Experts of a small language model.
Training: 288M tokens, 4397 steps.
Below are experts of layer 3 (counted from 0) of a mixture-of-experts language model. Rows are named router (the router's row for the expert), gate (a neuron's input weights, with its number), up (a neuron's input weights, with its number), down (a neuron's output weights, with its number) and show model dimensions 0-39. Each number is 128 + 32 x the weight over its row's rms, rounded and kept within 0 to 255. Numbers have three digits each.
Before each expert's rows: "mostly gets" lists some tokens that are sent to it at least half of the time; "raises" lists some tokens whose logits its average output raises strongly, later layers aside. This comes from a sample of Wikipedia text that the model never trained on.

# expert 15
mostly gets: " season", " film", " part", " def", " round", " album"
raises: "s", ".", "n", "-"
router:140136142117069134062164139126151138141111195113175160109116122090173184154093115112140086088152121152148107187181093164
gate0:128119227102131087152176158135167137086163190142149103133176160143143178087130074113123152173093135121094040159134087077
up0:157081098183148091123100106118104113176160121093095070151105094152077097155155127188155115120123134091083180110116152158
down0:127130124100041140087117107130152082114134074133205078110105097092201142142165123129067130146145101093110143139175093160
gate1:199166132114156143069147055093172142098123111120161159071118062139186138133112152183200191114070135066122124178143084158
up1:105165138097100135084151073124078126139089063129118180114097143107072114104144146126110103125105171139111110071124158125
down1:115106085187145091148106063176177153075128152133097139107108122103120079158153143097137100094155122073092104101124129088
gate2:184141150110088123100115128175122140139119171145183150100149105083130137176123096147169128114129090112107116118121108133
up2:093066126169111150173145146146146152140062161078108089134127153129133065115105131104085175175102131116126055102138122101
down2:146137143075120203160083105128116142147110167105121108101125085105147109126150143171120094152138151085143155147088124127
gate3:138116138138108141083123123150119231170176127149192203172172065111094122143151137074163116096111118195148121101156103138
up3:204146130207148122113106133164178144140125127052093146109060180177136131132075096160117094112113111103166147119114113118
down3:199080130043131134116112180171166113144105155130101168111132134132113099127107191132125194116138125164144137110112093151
gate4:068113102163077145114160146170125156078118110126144165145140127101124143125094138123174122108159099157126148201168163195
up4:144163124124087141094141147139146080184172162101147143161157134126107137093142168103102175180146171131086091088053126107
down4:174136149139155126122157099150092143186126103105129172134076106122176083172146117112165096159104062124134106129150139180
gate5:143109148125092119097094135096189152103121129081146145150122059131158185202107144147159117101089116089140103124138123193
up5:097164124077136171154080116123109156091051105095138212086165202088130067155133129144156113149098193159153108148122105160
down5:146082160117161126119100143151126153123122124131128195106181067129200188117085115175132185125131102038132145146113166201
gate6:145110099121123127165129121162078117158132101162105075175167146169138079170135149080095149133202149105111088120135150184
up6:104156144112126149161112171150201095127146197131132180110065133092097076131146092100180108174105170114154090142104156138
down6:148128092114111135127090114137099170142099127134144156087133097141120091122111074180100124089097120057140195127110056089
gate7:112109093093150143140110152165112127151083152152107144121079198132185099140163162160094115125114110134067102167154161117
up7:116212134095149142126080111175187095078126108063113136093133116152125220172125121124116090174110178154176110077071122063
down7:104099181138116071079082156159137101141140137178127091107101176119094130154134132124141165088114144052109190226093159129
gate8:170108104097122121058052087034147157148114109128184155096113122095126139159087158111216103116053109151127061143156129141
up8:093151166172164199126081165098161138114076101153098174115126087157192050154124119163175117114101117136140149128161179146
down8:183092175110133098171129177124128191156110159107073195116172097159114185124145098069147053156139134166105129153127134141
gate9:156076065088153112113098144080130130137128111079168148094099146141129156149062122157181125099190064189130123098135200144
up9:098117093139102158156119114134216153215151176108147088086094135112150134196136103085104056119088095137120127102188130116
down9:187129135105193180121120120110088026136084111132134139097125137054145138112111127139089203154094116101091126141155130153
gate10:120065058099112168140097087045129125171143159097135138084119074106143159189112132121173164117137192099142135165100093155
up10:110181111160093141097139162092149132164157167120081121176140131125126095086128142155126082132135157130142159077085107087
down10:175117168141103166123160115161175120090121085196165161107144105035154106091127119120061121151108186090183146105136076154
gate11:145049158181075104153119121098081074115142106106144128147171174092132143136145099128104097139144141117150104103075176160
up11:113038158147189161117121079131054134092141098117168154118179191072104132152116097126106145164116153129171143152073147071
down11:138163154145095102141120105154127163149134119151149141128142095133185122115168174114146136144102099117134116085141073138
gate12:119129088105141079133137120163122167130101140178153178124148133177089122098125114106131149157135200110148144130182138120
up12:092124126144155129112141126193179109149150195121159109099133138123131112156155052153122070167114103157137149079190140144
down12:188125104100102081136153200135099082237082127108175057146127144191138178120135144045156137132124153122136144140113117110
gate13:076143129160131146131134106130127159125127090122157149109139072085125129112119100156095072129114139103075154122181082118
up13:100076116192159110065130142126089151127169124111146202179153151164129115149148140063129151122125167192128115126161145140
down13:124106159138171158108046107114189175134087139115146158181123104119126142148154127146148206129097068141098148109135144078
gate14:123063113142086194063144128159116150085076138092144141160133132123091079143102141156134118067119184155118030198162079168
up14:127124124140126128111148096181135212150067134153197124188105133173117131106178126195121092093159155180117182122160084078
down14:112169148118108159096147132143147108180146082094133108176139152124176139133103084108180108109087193158136106120100145154
gate15:176205126159168156113161192138168115187145166143146142126148175107130124066143083130146212101133160164182126107140096105
up15:160158093150196140097092103159166169098124110096126132129081117140169127131119113134165177100105109098143063114183148087
down15:144108131137143163087101123094114099125127112170164116176141150098138114084051102140139130112202124163183107151119165139
gate16:162185081152126113084086164146122086133173113104137130159106099183165087117075118072113131098120134165141110083190122094
up16:134143148151122130136094143082168170134136092149146115136099150068183157159177125105174142148133133129139184059165101111
down16:212097139130125137160085162158136153071101100171145115121096145069139135145112072143070079083143154149124199125107131082
gate17:098124164177099088101088135146149181161107102144118168114107121088164137158088165163170093101138108107136126092119125166
up17:112145126153176148116165158135139131104156185112126152168123126121075167148116087151172093187088166153100179080140087160
down17:126135160112139150128153117133121179129135130180137127167099133136087127106094078110152149152150130186129115178109116163
gate18:151141115126127100152103120113138122143105131184114142149132076149095112143120132089170126113193174190147127166114090103
up18:133066084130177128129126088108138115054093137115144115124104128161131085116132099142139197122156094097151151090157130122
down18:108155041119147118118124109135112120064124153129180078109115073114110159134104194136095084102138158125104081105146153080
gate19:116146172158113134158145145115138090105173178155098134116077171152160192134088104127138094164128112119112089139113034081
up19:153196112128059157139146143140078138119113085137088093172155131095104096095106138078124107146088148105104108174150135107
down19:172104085170130116197106124167202117078156148081097124095135093133152171089095106100102165098122097130120044153124101127
gate20:123087115079104219130137159137172200088147095154102107130099103105108154161135123164115138120133149135156149116123201185
up20:167150164081154163123077100094110129145081080077131158108135093097118111119137130056130101189124117132134108146132066093
down20:063166130148072159128163118144140081153147103148112156175097155133122139118136116131072185113228121121154187105122099094
gate21:095074113160126113105179135171061164161079067104131171174157115154170161050092137081100086130126115175102130186159084119
up21:134135129126120150114156096155142029097084121193083107137158127185140190090121112141121120125112097135078126091142077097
down21:133089130126078106159127129134126127138165105111124136144132158079133230119134143074144163088091143148096086094166156184
gate22:066110111104153123182168123143111175179193125094131133095124107142119138168135147124131098122169086173086105130149076139
up22:157143112157122093107148134155119148062145179134129169112100150097098121099144105141167075145103061127127165119144106115
down22:166195128186105119154115177121132131116178173092150152124098092145101116073135142131172114107150086156088147123110111087
gate23:160107115170106105150118116114124085128158144154147148094099104105141120082134128123168097114101120168106132090159172081
up23:099125125190167126114150149057143112125107149136093151130071152142109102131150100146132102147150210138156094125179147130
down23:151122120095159134091115127085098092173206169126134149164100097124057144183094158128099120093142144112188125151128117101
gate24:093160116114108126083155112140120074146114125161101191124188112150084105111123109140137138115161111162124076074104135080
up24:100188108136165034061146099117166091127142104110201137111149081095130184166145152118133111108058095148132103174103125154
down24:073072200130115111114060153097103055111058179131153112095123101126106152161133121106113136156119121143122096157157142185
gate25:205110174144115150076143131157150125105136087111135165156181106110118146138148085108088128161122133168182115111157103152
up25:143135108137130176064106121090189140146128077112106139103130137076141171112121130141120104175097135147093082172152031144
down25:107159143099071086125147097158075134111105094158145145113116113100136146116119153163121160113116097194115162149139138078
gate26:108098113086134108108137129177150128151086095205151077155162076122138175071100165106134135096167127180129123145169142108
up26:125082197106090094114116094157124093144106116116089135149124128134101119156110111107111103128109121118114108147139105100
down26:075160126098114129162172081112132188101028191154141173126173137149102156124090112170140136125167073167102144148122106132
gate27:119158103143096092094151067167117115167148138121115140117073138068181159108107158117135132103163137155133065109112093074
up27:157122105071103123120165106090117110188132104142166073130129222099122126073109141136151155144120135085062071086140120110
down27:099120128130130167132074145116126168103084120080099181132134136151071201140137152157157152149135162131179155090060135156
gate28:176113112084081160111144064069104152145122102099123144088066124109155113170150088169134055093201098133154075185146098141
up28:000138080140129147168089151093160128133130154111165077108143160128101181179127149120076086112159107174137112173101138132
down28:083077186146216153080082142117162135086109105143113133062128143192107166090162073140134147144125097145146127097110165107
gate29:106105137177121167143087164103146107092185084104126183172130099136148162108134144085134120108153111108108110111169115141
up29:165169117139144098142083106112097073103124136113120074104068158100038137151078078165186093110113165083092157147125156167
down29:066150171151158147170112154100114057104137089098091160148181087170135084122109113133137078164116156067094088142147101148
gate30:145095246065078086077107110167120108109122194158105128096109042105191117153134146152103071121135121133093130112143155133
up30:145112134138149157118161088118142128117130119101063181092134074077114075162082116081105122091147141077096131149098136177
down30:118171111140141175147170115154170138090156124105041164170104128126140147122134170189122117151187133129162116131061122132
gate31:120068081137103079101181112127157107070099194172102136130128146129119133149131095077166045072173079147140157119186174104
up31:113154134123144126112111169114109099140100111157111109149117142126136115153125202114148160149210100125109118141167080160
down31:145152117124124141143079144107108141144153193100140073156151125100092134135087175100112093096170203156094068120077145119
gate32:158171117134101128100131149139163119133140146091155094098119146143155134170147126092065165134169156197171204211197127154
up32:142101134173127065096121137130103082176130123078180120126141087095082135098119130190163086142171142156086123102159090101
down32:114157188172109125131095183096130157163101184138099149168118085135143128140119118117154084117160171170100083112135150102

# expert 1
mostly gets: " Bro", " Ear", " You", " Em", " Har", " Mag"
raises: ".", "1", "0"
router:192120118098156172077154204131116138103133117126134073117150127146188160142062128121116090076138164171160092092099145120
gate0:098073117153124094141147124090157149118085140067191153113067174146120115121097147204098129155155115130187110156134135204
up0:170229147163137147142088160116167169147169100087175069147116137118156135113095187120163072143129116108193097144126095125
down0:111113116115167131135124161123163210133116142157131140154157162127120162163155138075108122101081110210128106099106117124
gate1:148090087102110099192136146186126102136154089158151150117158078144153149066173189102163160128144138099162126122181116103
up1:063130112216214135103131151176177146128086154066097152187133088092119135109157070139077147163167095111106103189111149059
down1:164108054158122139112126085044107110156162121117122143130126113157150127114131115133055204132172162124158075171146158117
gate2:141119044067124146187112102139128146111130071118117157128155090159105136113128181121161078098115169127137065064120114155
up2:114144070114139202109163143074072149074085153143128130115151100118086122165149108185160150080123127158107131110173074202
down2:133141142158145183153106148128113123158154171168106119174087096097143137136125142089132091130159117080153131101108152104
gate3:136121125093119231120148137135090046127129132146121102120079141120187183132100160118102090087106126117189123114118165152
up3:137133154063083083207095116074152086105106117122155104160144100146140147122072137128162084135132121111074117072088153193
down3:133115083170109105171091149125078154115161126182108063157148158087113162087100112135069141100162113129160187150158172124
gate4:117136188130181159170120118067130138113084134126146129103102109144128085095117090171096126133135135120090078075175078141
up4:128133075042120161180142162132128096114145106113100136086082149103148106156136151091109079137085103139156136113185130085
down4:194101126169121122131097066120087122183128142178091139073137100117124128082159098155112140083162129165108114199168130122
gate5:112180209074117163197099155175162136113132070166160108126082122194132167101113151141145116089159119140173107139139141070
up5:093151127152118145133126172116170171123104158138106110144104135098138095073113126126068113129118132116076147099099140135
down5:087106091105141162124115130152119091146161132073144155138182112102180107139103116122117125055134161127101157117133126140
gate6:135101094129160130158140124116109093174139106086121141165135059144138147117100109133137088076105163165137128150165130084
up6:124167113124131100126094081167070143128124119130122185160168154144158137093047138141084116153069194172098091117129099145
down6:109132070116100114093092137121102130100150114127127125122120155128112140115164135108154165146153183130153067129084141096
gate7:094135173193118117129151096192139169160151148195147108132142145158201117177146127120100099111054137150128092109133123116
up7:094163161158150141161110106118148111117180095183153130133120054185138132178174123108174104111100104192142112114124097136
down7:113181102104119128185102165081098143107092196109089130140141096132128132182117138090112142118109161125103175193071136129
gate8:167072102174154170110103157196092137143170167137063148152170137111192120106143122120131131092104145121144106070141128087
up8:083188102068037146162149122103131163051100125164169151106117102187079134121171171144154134109105113156152099082076101132
down8:083170122101111065175189096145102131106130136094111108150137039152152097173175158145169114138095124205100116155157131077
gate9:123120113123165125081145143081105130171134146114155124148176143095099082154143182125160121140109127105121115100118126139
up9:121089166109142142143078099150113145120116094139222058177105137103117104124119110124150170114141162067170113127145159123
down9:121104108140095100122138109115097125149199111136140102131155140170125153130158096123220077138126126134170142170138163125
gate10:144131076115156174110146071089100120178155142128097107117169117129152081183063153134144090078196173089122102083115068111
up10:178073156185160097087154127118067094098155166141123201135134148114103117048158134085076142082073157120137147141137128080
down10:135066131085102160116125073130111163115076139131138146099131108151060110160071093093088075127186097118141150153124105120
gate11:120142166125134164064161134147148096092107143066147119149069133152156122120100130125093163113082113160060090106125152135
up11:149177171212151119148140138064098114133139123118152110129135082140107116145153139181146094130175130123108117111130125200
down11:142121074088093130119155149106111123115122168090136092062120063187174125088107115089160106094120082148098126109149122127
gate12:113061122174107170103141159140130181095119118118086071190143127139066091142093142116114120176038164156114104098069172121
up12:111147094095093139141136153156170100126092120135144052127172190091147118132082118112069119150179100181147182116088105101
down12:064117102130123127131141197155083115180126122168106122150133150129130111079117143205183138112146129111172102153098168089
gate13:107093080104071155129176199138167089111104105095177111106136141063144116109107160076103083179078147157153092081135119137
up13:160116129058128148106142102099127139085089083100168119118133140160081081121090141125106088166149136116193108157231128140
down13:113145119148179138126072108111187109120141111129069146106083096075112128113105113127184157128079115038153096150107091117
gate14:069080139081093114107156154217170087157131124085132104129127131150190160154143095136109126093121096123061102155123148101
up14:145038119131133107097136126200127083141075158105118188131117130142158167150137147141134158123159040141106118142113189102
down14:142161137180156101108065128130130182076174116176162087103201138094120108102119187151150158103164171088129067114135092110
gate15:119115129123122176091128160142162057135095119163107121089082131124123121127129126130126129043134172160104189090173089118
up15:077162119158093157146138136195076057112074121086126123129131113108087138167109160116102183132112131059143080087136106106
down15:122142104098115103143140105148127156161133056083134173149131092124164097122138182113088079175111090158135036117088152141
gate16:144149127153204152090142120114124135082137060186147145148173128137139115130070155096086098131111142181162129126112137133
up16:103155108167162105154115174152173129130118089139171060105165183109145107127159126092064114178155150198121069165089126133
down16:111180217122137114123090123099137115074127118090144130162086200142149112078167159076138131154096163052139142134111095162
gate17:171122129134136135134103161127045134198084158197151103079098112097138129129141143130119122050185143151087093078080122102
up17:117177127146058095123143141103098089088182090122151044097109106135093134147173147072056228056126129141131164116130153167
down17:127101131054058056146142075125135135159145085131142145105102163214113091143111109136121108090113080117161070101176166125
gate18:083092140128138139062136136168153105121152138146085157190165147089195186091051142041152172133169044111149120168118118139
up18:163124127110162111128149213132150149180145133176161165167143095055171132102123147071195155136105107120182140176193132096
down18:153123138139121157111094134134103140105096139022127139103157114225097138117164141128069105102143114103173183169163112139
gate19:120079125087123135113086117131114112085137145178150126079128178149099144130067099170083117159141133169110084087115125097
up19:113136143068114100124112139131122150187085144098061115077120137137182131144118157132151072118165138163081152169098186086
down19:209123082138095089070173137092153131132125170138085112134176148239179157096102141123153092125095105133119064128154145083
gate20:168081130118159201127140175058134085132123128055093140130191169151163148086152123160124134151185125115107111067167101112
up20:095211161154116075163123111169111177115156132190141166111083103082100157118103168085185154118033121127173128119107158131
down20:114080091148115116142095176125133165084120115130116074160118082148121176102103090163124102131130160127120176145139100094
gate21:125097162102113139122127113110130162095153134117115153174148124142136104137087118173096160144167108106105106082126147130
up21:103163138082162111080127090146173134137107105139161101131146108152204157142120149118150133150099127076152122149129173100
down21:094121115083064153102132088143151098152136103100147144156128056105100157081125153129151120147160149098130124096079136090
gate22:105201125100177114090203108151106141155093120180127132198127084110123129090135106179130178117090117124170140103135048114
up22:125111133110141122170110078108155146139135087147134145204099134120147172127126125170091085076120168172146134106183097090
down22:159100092076097163166053096116096085106084137136098161103164157139111124154174134142173101110066105136108161122131118100
gate23:141152123061141194123091161208150100097121152155109159152086156092154159148091167136142098153107098168220118130132149151
up23:126099166117100101134149097126166100119141106070052149112125138130125076134109184125100074093120127138166120165072144118
down23:082077156116100112139158134129141207179122055130141096129143109130093155197144110120151083118164135143086136063154171141
gate24:131091145037135102118180107181159152122058093124130173141161129154106091128119102085116183111138128157149138105078121131
up24:140109138054106133137104211155102130112169096145140180126151128119131149132176163098071190122139158087175137139096096180
down24:142069096088105126131149124126161111145139055126048051116199145068125150079166151125133114095089112165055117141138093124
gate25:162098107161113178095211086113098129137140089104074095113120069085181158121135167163153086087115215133125164118083154109
up25:131102126133157124127190162148135122143163084073170096085157059094137129140138121137118118075048162099117118131107151083
down25:161093087153075102102109142106149091126102082142089137150158108074154164123099110074068138147044090117120081108120128176
gate26:111077161097095133181140086110149095163116148164151124095147145131154187158133084197111105090170159120153177132081154151
up26:100145167127105094129134130204126155122108183131133104202143108130112192115156151131132088155125103147213123170136133125
down26:098125109111127128060091159141150112106142115178110104192078156134131162144143108203174127132191148118190105154082170112
gate27:109121170108104168116097108113177120084094086181092133157152186168130190094127167151125188119139184107118140096138157121
up27:100113133158130144132108126116182045089131137172050079167133120057168143151145145117158154129141112092129136152146151117
down27:082123110172101185163126127095096154163102146128151118089143092149112119108136119100144139146128117160132112126093149155
gate28:113071156168074099068144162174139144174153140080142120102160150134103137071121170155135104136175098122157119131097107161
up28:049081182071129137144107142113189097132121088112111118177121104123102140144097117082101114160108157105106119123153137153
down28:120119162128144117146068221137141113100105075072059119167181083101172108064115150097097131172154131103136080130064132151
gate29:141050066101131127158199156134097054115083155115131112115115141159132091106108153144152113104138124099132154115143124072
up29:089165099155134109083109152159177132125217114142147130100101117134167127143112043097195071106120125157109120100128140180
down29:096155176122184169066146117125161130115099133146133092097146145121106146070111114106056111111115095120106134114108167136
gate30:132095170153150099153082132127176124086080110123122134146147141165140049147091126065159091137100122150132107121103154122
up30:118189105161121124131086113074186139113104123050167091189119188160134139129112138108178151155148114140140164124093181133
down30:113111174176104157166091103109136127113206103078077149130181084192152159127103120141130129089127124088140124150109069161
gate31:196110148130129115122176103126103116118102099138153093165116122151094146094139128093131091109168128107116075084076133119
up31:127117101138137100169153131126112172095128123112102145119063104126059132072086125132166128143102148173108112193122155087
down31:072125094032138134149118142167050122097134124158148117129123074029176143147080108140123145143123108139131170184182084157
gate32:111176089170132141093123156124184136103118128188143162172130116089166163163085164152153139102139147097118086072116144104
up32:158102143217116179181147123093061130134133152159136126140186097102096073105161164156115113165060106159098138154135164148
down32:091162121129110132075150172091077148105144126097144158104109111168068113062118183117106100107136139113168130115066124113

# expert 2
mostly gets: " (", " ", "–", "/", "(", "_"
raises: "2", "s", "1", "es", "3", "4"
router:149137125124097152093158175124157139074159153109154083173081101129127124094118106154172115176158095100148130170123158142
gate0:122105105077161152098134123135052123119162117163118122124140099196092119102170119091098143152151143110060062100175082126
up0:069125165120132096076092147120091180120118094123181095128145071137136087129113107121150089175141112100097097101193097108
down0:099164137075100172115175123141105098125157122165111126139129123157160114131085154107133141130138087076164139216122143103
gate1:152120128151097176139078135093139182124167092108097127130097119124193123131173131098072075063173171102125088175112132099
up1:145077155116164170067097161195131154134112140157045083139155149137132143076168193163115054127153106135165121108080113092
down1:129113134180162133171083108175113194156075088105137159158130107114143110121137078147133142144127051139142147128110177097
gate2:069195111102121117167143112119115172132163121084123169161099122113117141106166134092167093166167137112107113150154096087
up2:041113128117115136161103135099098169162156088104148122119118101164081171119158140121173130119146138095139094121111104145
down2:186124154121108064096121152102117116123140154173144119108097202075111150156131109147084180122100106111162124111143151167
gate3:155081176104137151199189082120141114144096106074167132174128061193153147137114139182145089116114157136097139107134096166
up3:127090120170124120088069172134147100171166141142128150094114193120086155152117126100124136171158158078143084142116154135
down3:113168095094167116120140153175150098079165109058165081121129137157103136108095095124129136133129124102138120112132090175
gate4:115111105146103085141154145128141103104106169141188088106121127124134091184135085159202108093136148110116137139084121128
up4:064096157128134116061147148163158102164084100098168125075154166163100110174131079166092135168169142092078195102124145177
down4:070080166150108145140170100066190113035101148089125156142170094125139151120107132160096160165101087089129127143130094073
gate5:118097128084092173154157101197166093086093070112131151115071136163102121123131099128157161154163175118137118147099181131
up5:129143145135137071108093153124040137121140145129078163132182117111184127151114148083118076056118109122098154145173059095
down5:068111166092132151106109166153116137078137040096045158112162164124136104115109178116111066147099176116090149093117076118
gate6:124141126105141084149137108150131118153123162148114062107051158177153090070058151130174072156152154140154115112147155102
up6:139101114102132137132122173043125075150131149139092146091096186139134100115118138136197110110143114108145143056144125097
down6:110142133117162182093143154088125171188160149115152140067124119139160133155127102123134150168111121143117119053161158105
gate7:084097174163111102145180118121088137171165116112119095193092113061136142140145110128147164123103132161125095149109071094
up7:088185174183139144090067151137157146137137077164207114143111155126131097133103202107112146161123139076152112091079113154
down7:107144122079143157140068113135142073130113126168164129110152196166139087144077110110108104183094071161140145107150173148
gate8:131171123134124131132165123144097118129139113099167116090152062140126105117099050194139097180169145135089072098093138099
up8:127118082150030135132110061168131148130075160143108148143108130131151162147139139109193138156132140149176135143127155145
down8:121121082109107163125118064110131108204117091151137085112125138117165186087185164141112077156118175111134100109148081150
gate9:106141167183092163213184065117131112109141151148139146125086121120176060113141146089159109104152158149193102124119118127
up9:140132125118091154098135170084142146116191130134098105082137156080117121097164135147142143083165126132069125143113141123
down9:133120144142086137103129207048137152152177143164157156124120086105119105111132133123110142134114109128175096111089159111
gate10:102191139038100134148165101169139074173122148093073206141118091157122097108099099106199134195176119076137112148093155161
up10:163173136127054145174104118070117173156112160172112158084184145123094112114100133122137150178157049117107162170205124093
down10:133100101122047173073113131096180062125105104124108146161077224181110110064164115118132192153104152136059098181110112119
gate11:126089109141134130125158162129166129113085121141115061121112101158175159156119123135192159129120170134092138155126130191
up11:119131143097070159174124122172086070092133184135143110145124158199099075107113100082126152114145153142176088172150160104
down11:154164142095144132162111106200091090173120164074131150130131132139112106117139152162109169083144088123187150131078099105
gate12:112085138124204132135159108123108172133102149129155065146169171103107136064135213139145102134211094088168100137145142175
up12:141168134117132136177122107107116098171101167127170172099124120088106062191125186157110183090134130108157145138093171161
down12:166146171151141116130138137155195167048147062138155218116172152174088127160129096100213119084138055122097128126122106179
gate13:170070115127162167121069113177137087111151160174122110157142144065105083080106158096092164125178108095143101139135134174
up13:183098126152157133103091101159167066159149156124152136137145143084116135146057130127136131147154123140112130100093133111
down13:149096097117100166138136108110159139200181183113131080168073179148126129224173147145118114074104108105193142133087154085
gate14:102133089107137168126093109095159169119149145186116114176108091173172126127141164160121073165147139139092100106171124113
up14:128104092114148130079139090101151144086081183193108134152120099176191127086134174131089088168093199112104106082171138094
down14:110114065079103155098145152118102129111107101129111116088134125147181142147088142172115148135168130120173129105122088157
gate15:141135139094156108099182139191156169101148173095131143141118179127099121052170145169113139110101113164149157143153093157
up15:162138139086108143179175095118157120117117157143171069090116079151114139113136155158151157131122131113156122214132086120
down15:127154104144127109141094104199115126073162118126163144075094127117105192079139082148136095175103148118102148135090132180
gate16:151122154149131217126158121150138147142107197140102077123173110107100102113125135108122102135167125107121153113143155156
up16:144097174069112096142126087155102097174137126122107119129123136108114132092111137137148131113120104165092094160126138125
down16:159146146115137148081107140120141090082185078161146175104155101098090081121201161132103098110126091140140126181161116134
gate17:098070094106097110142076102153079118124178130126121123172111120131167173113144106144134173181125053138120135144207089074
up17:116045124110116064159099114169123120075196132117148150148138143132168160094138093125164131174185058163089104112195074130
down17:132156120127185061113150110091142138126130166126117156139166121176164153119121124125130139075111132096169174090135090136
gate18:175089110163144093111124195143146081136066172085183116097130131129140120093114140143095120148161145068109166105129091109
up18:173083108152211057199111102091151084112113102165156149097111119113085123069109111160161116188153151132137102094123129102
down18:107135159143141123133112070147094092068179119119123122162162145144078176171100125128132116150118108117110085189132118179
gate19:092140092147113168120163137133120090108145146159132165184138085127103115176179105096186097097114119074116128133182106110
up19:112110169108170105143087158113112129100100100175094163185131156133134139121072111113076164168086049111156144043204143176
down19:190131097144109143133135127153156061092153199131134074121142117118163130114148184123097108177108162150145105139102140109
gate20:184090154128140110094191129088120177105170159074127104101129123127103196142100091170123139127130144133157128080166108120
up20:115094069080176123130150121144148168033131146144154096111092091133094146212065117128146128105129175083134125097136103137
down20:158132149110151130167132138141103090075122182114127108154084135136084085123166105133155126100112152166163178084127131157
gate21:103115101174124172170112158139126143104069137111079118156097060110119147122125146150186132105121125085190118088143150118
up21:128143142091153113086131173119131167111131160091141060107133133156139106122147131090123118156131106145064110147124120110
down21:093115176165104130083168125063109138117130176132085102134123135099107078090177123098172098121140114179162157085139129115
gate22:094099138133128140137122132065134185197165091143105098162131094176182109196091168110114106157157154128090107116091149107
up22:107141106138169084158082132115100126060188205121131103074037154113079089157129092153149151173133152105117128095194135129
down22:096088112140101123159115104087161138134073159144124116128140165055089170134110089142103129137151125157142119103109162114
gate23:148128087139110144119148105142174088087181153070110126086103183153156114117124095146143115217170148073099094131138126126
up23:076158116133126110123112128147103185126128106186124103111136122109124162173119178093106123096132144208127115118122106095
down23:103114106158058101124114119147151149147167128156183111083139120101140134124112196130149122141117119196143109057153120086
gate24:120105093151123150150145115162107133153143216112023093143138094121141144075063151122094172149180145135123109153152172146
up24:141111165112055139119090114156074126135135130135101057124170140073138122043139191125121172134082123094111134102195113122
down24:071096189079162144128186061137126089140123087183143103121137134177107071136185145106156144098128054099140115138067124139
gate25:162207136148169168159123146188109150194161162106158164174073103123188141160121171093172131146121164147118109167110172111
up25:167143098133207150099185135126064123099125133100134128139164108099078114074113186168155142131149161114178081161168156140
down25:094079106133149136128161132192098171077148085135094131115155113138141116144097106118127135099147105109114103108137112114
gate26:183134149096192132151135146120167133094145108117079095147153101131114114146114196147186152139118084120087144113158203107
up26:114137134108102110177116141139092080158164160092138150136099059124108171177121137117129150127091132117125148155109108198
down26:129160125133140169064091053086094151137164111116147166143181180159113102100183146167160169118166145104129091159123113156
gate27:221097144125146121150150136149127162064178103142165072080100129115141069155147142165120095156134159120100198146122151117
up27:133196151151148179122144137103129185169108128120107163160124192105138145154158107091166129113120120122154121131152131113
down27:128138164116133127123128115090130126172131133079180168089188136075132152155114141137133085178179153175122129112069106175
gate28:162131148125127114154074226114088160104103105073148163154156110109123135097126114104130111207149138063116145164152166030
up28:121143126159163110169169151149116095109173172125145247141114057111157169092175134156141101146148113104126167099131180096
down28:137082199132153129117184109080128035088175128136148128168156156096118157111095105130111083120078104113119110137121070119
gate29:148100105112112097046134132130130113053119100081119147128083129114113203137128174143098166091104122080115117093134121153
up29:129063127154107041119103127174169103131110151149147090097156123082095062096147136142093142129091107129106132064196183147
down29:128109101142099160108121161071119191150099171119138086124124084097120049148063150172158128128091108064086140145134157118
gate30:124161142137111152114126164178140101105114106166127143083140138065153086135200155116132124133155156074139180093132076109
up30:110074080084108126124079129125096074100120160123196186139105143097097129128114116117206151089126192068137108109050123135
down30:134119112124170166072116080108136139148108144132170130137079162114068133203089127155119141108101100099152179147149116083
gate31:155125119135199188151160066139119179207142177133118131090103119144126165110141100146146146167176116109127135108124150107
up31:145165148161151125067160088129125127156096164121173165131079144163126098139096180139161140088169088069180076101114152161
down31:183112114126109120126134069101131130134111178155127168151150138188158130132156100125079132085103131127137160107084165097
gate32:137127107105157136130061136133242115103156144126117149130109140147128095137082124074112109109144132131101144176152150200
up32:099108135093121164181097172158113103110066120090130115156142093158159137184109073174127179117094143088107122142133167104
down32:125116117139109149112113128155137113153152118158140118156179143133178145120102099127140117159165091107120146120113160102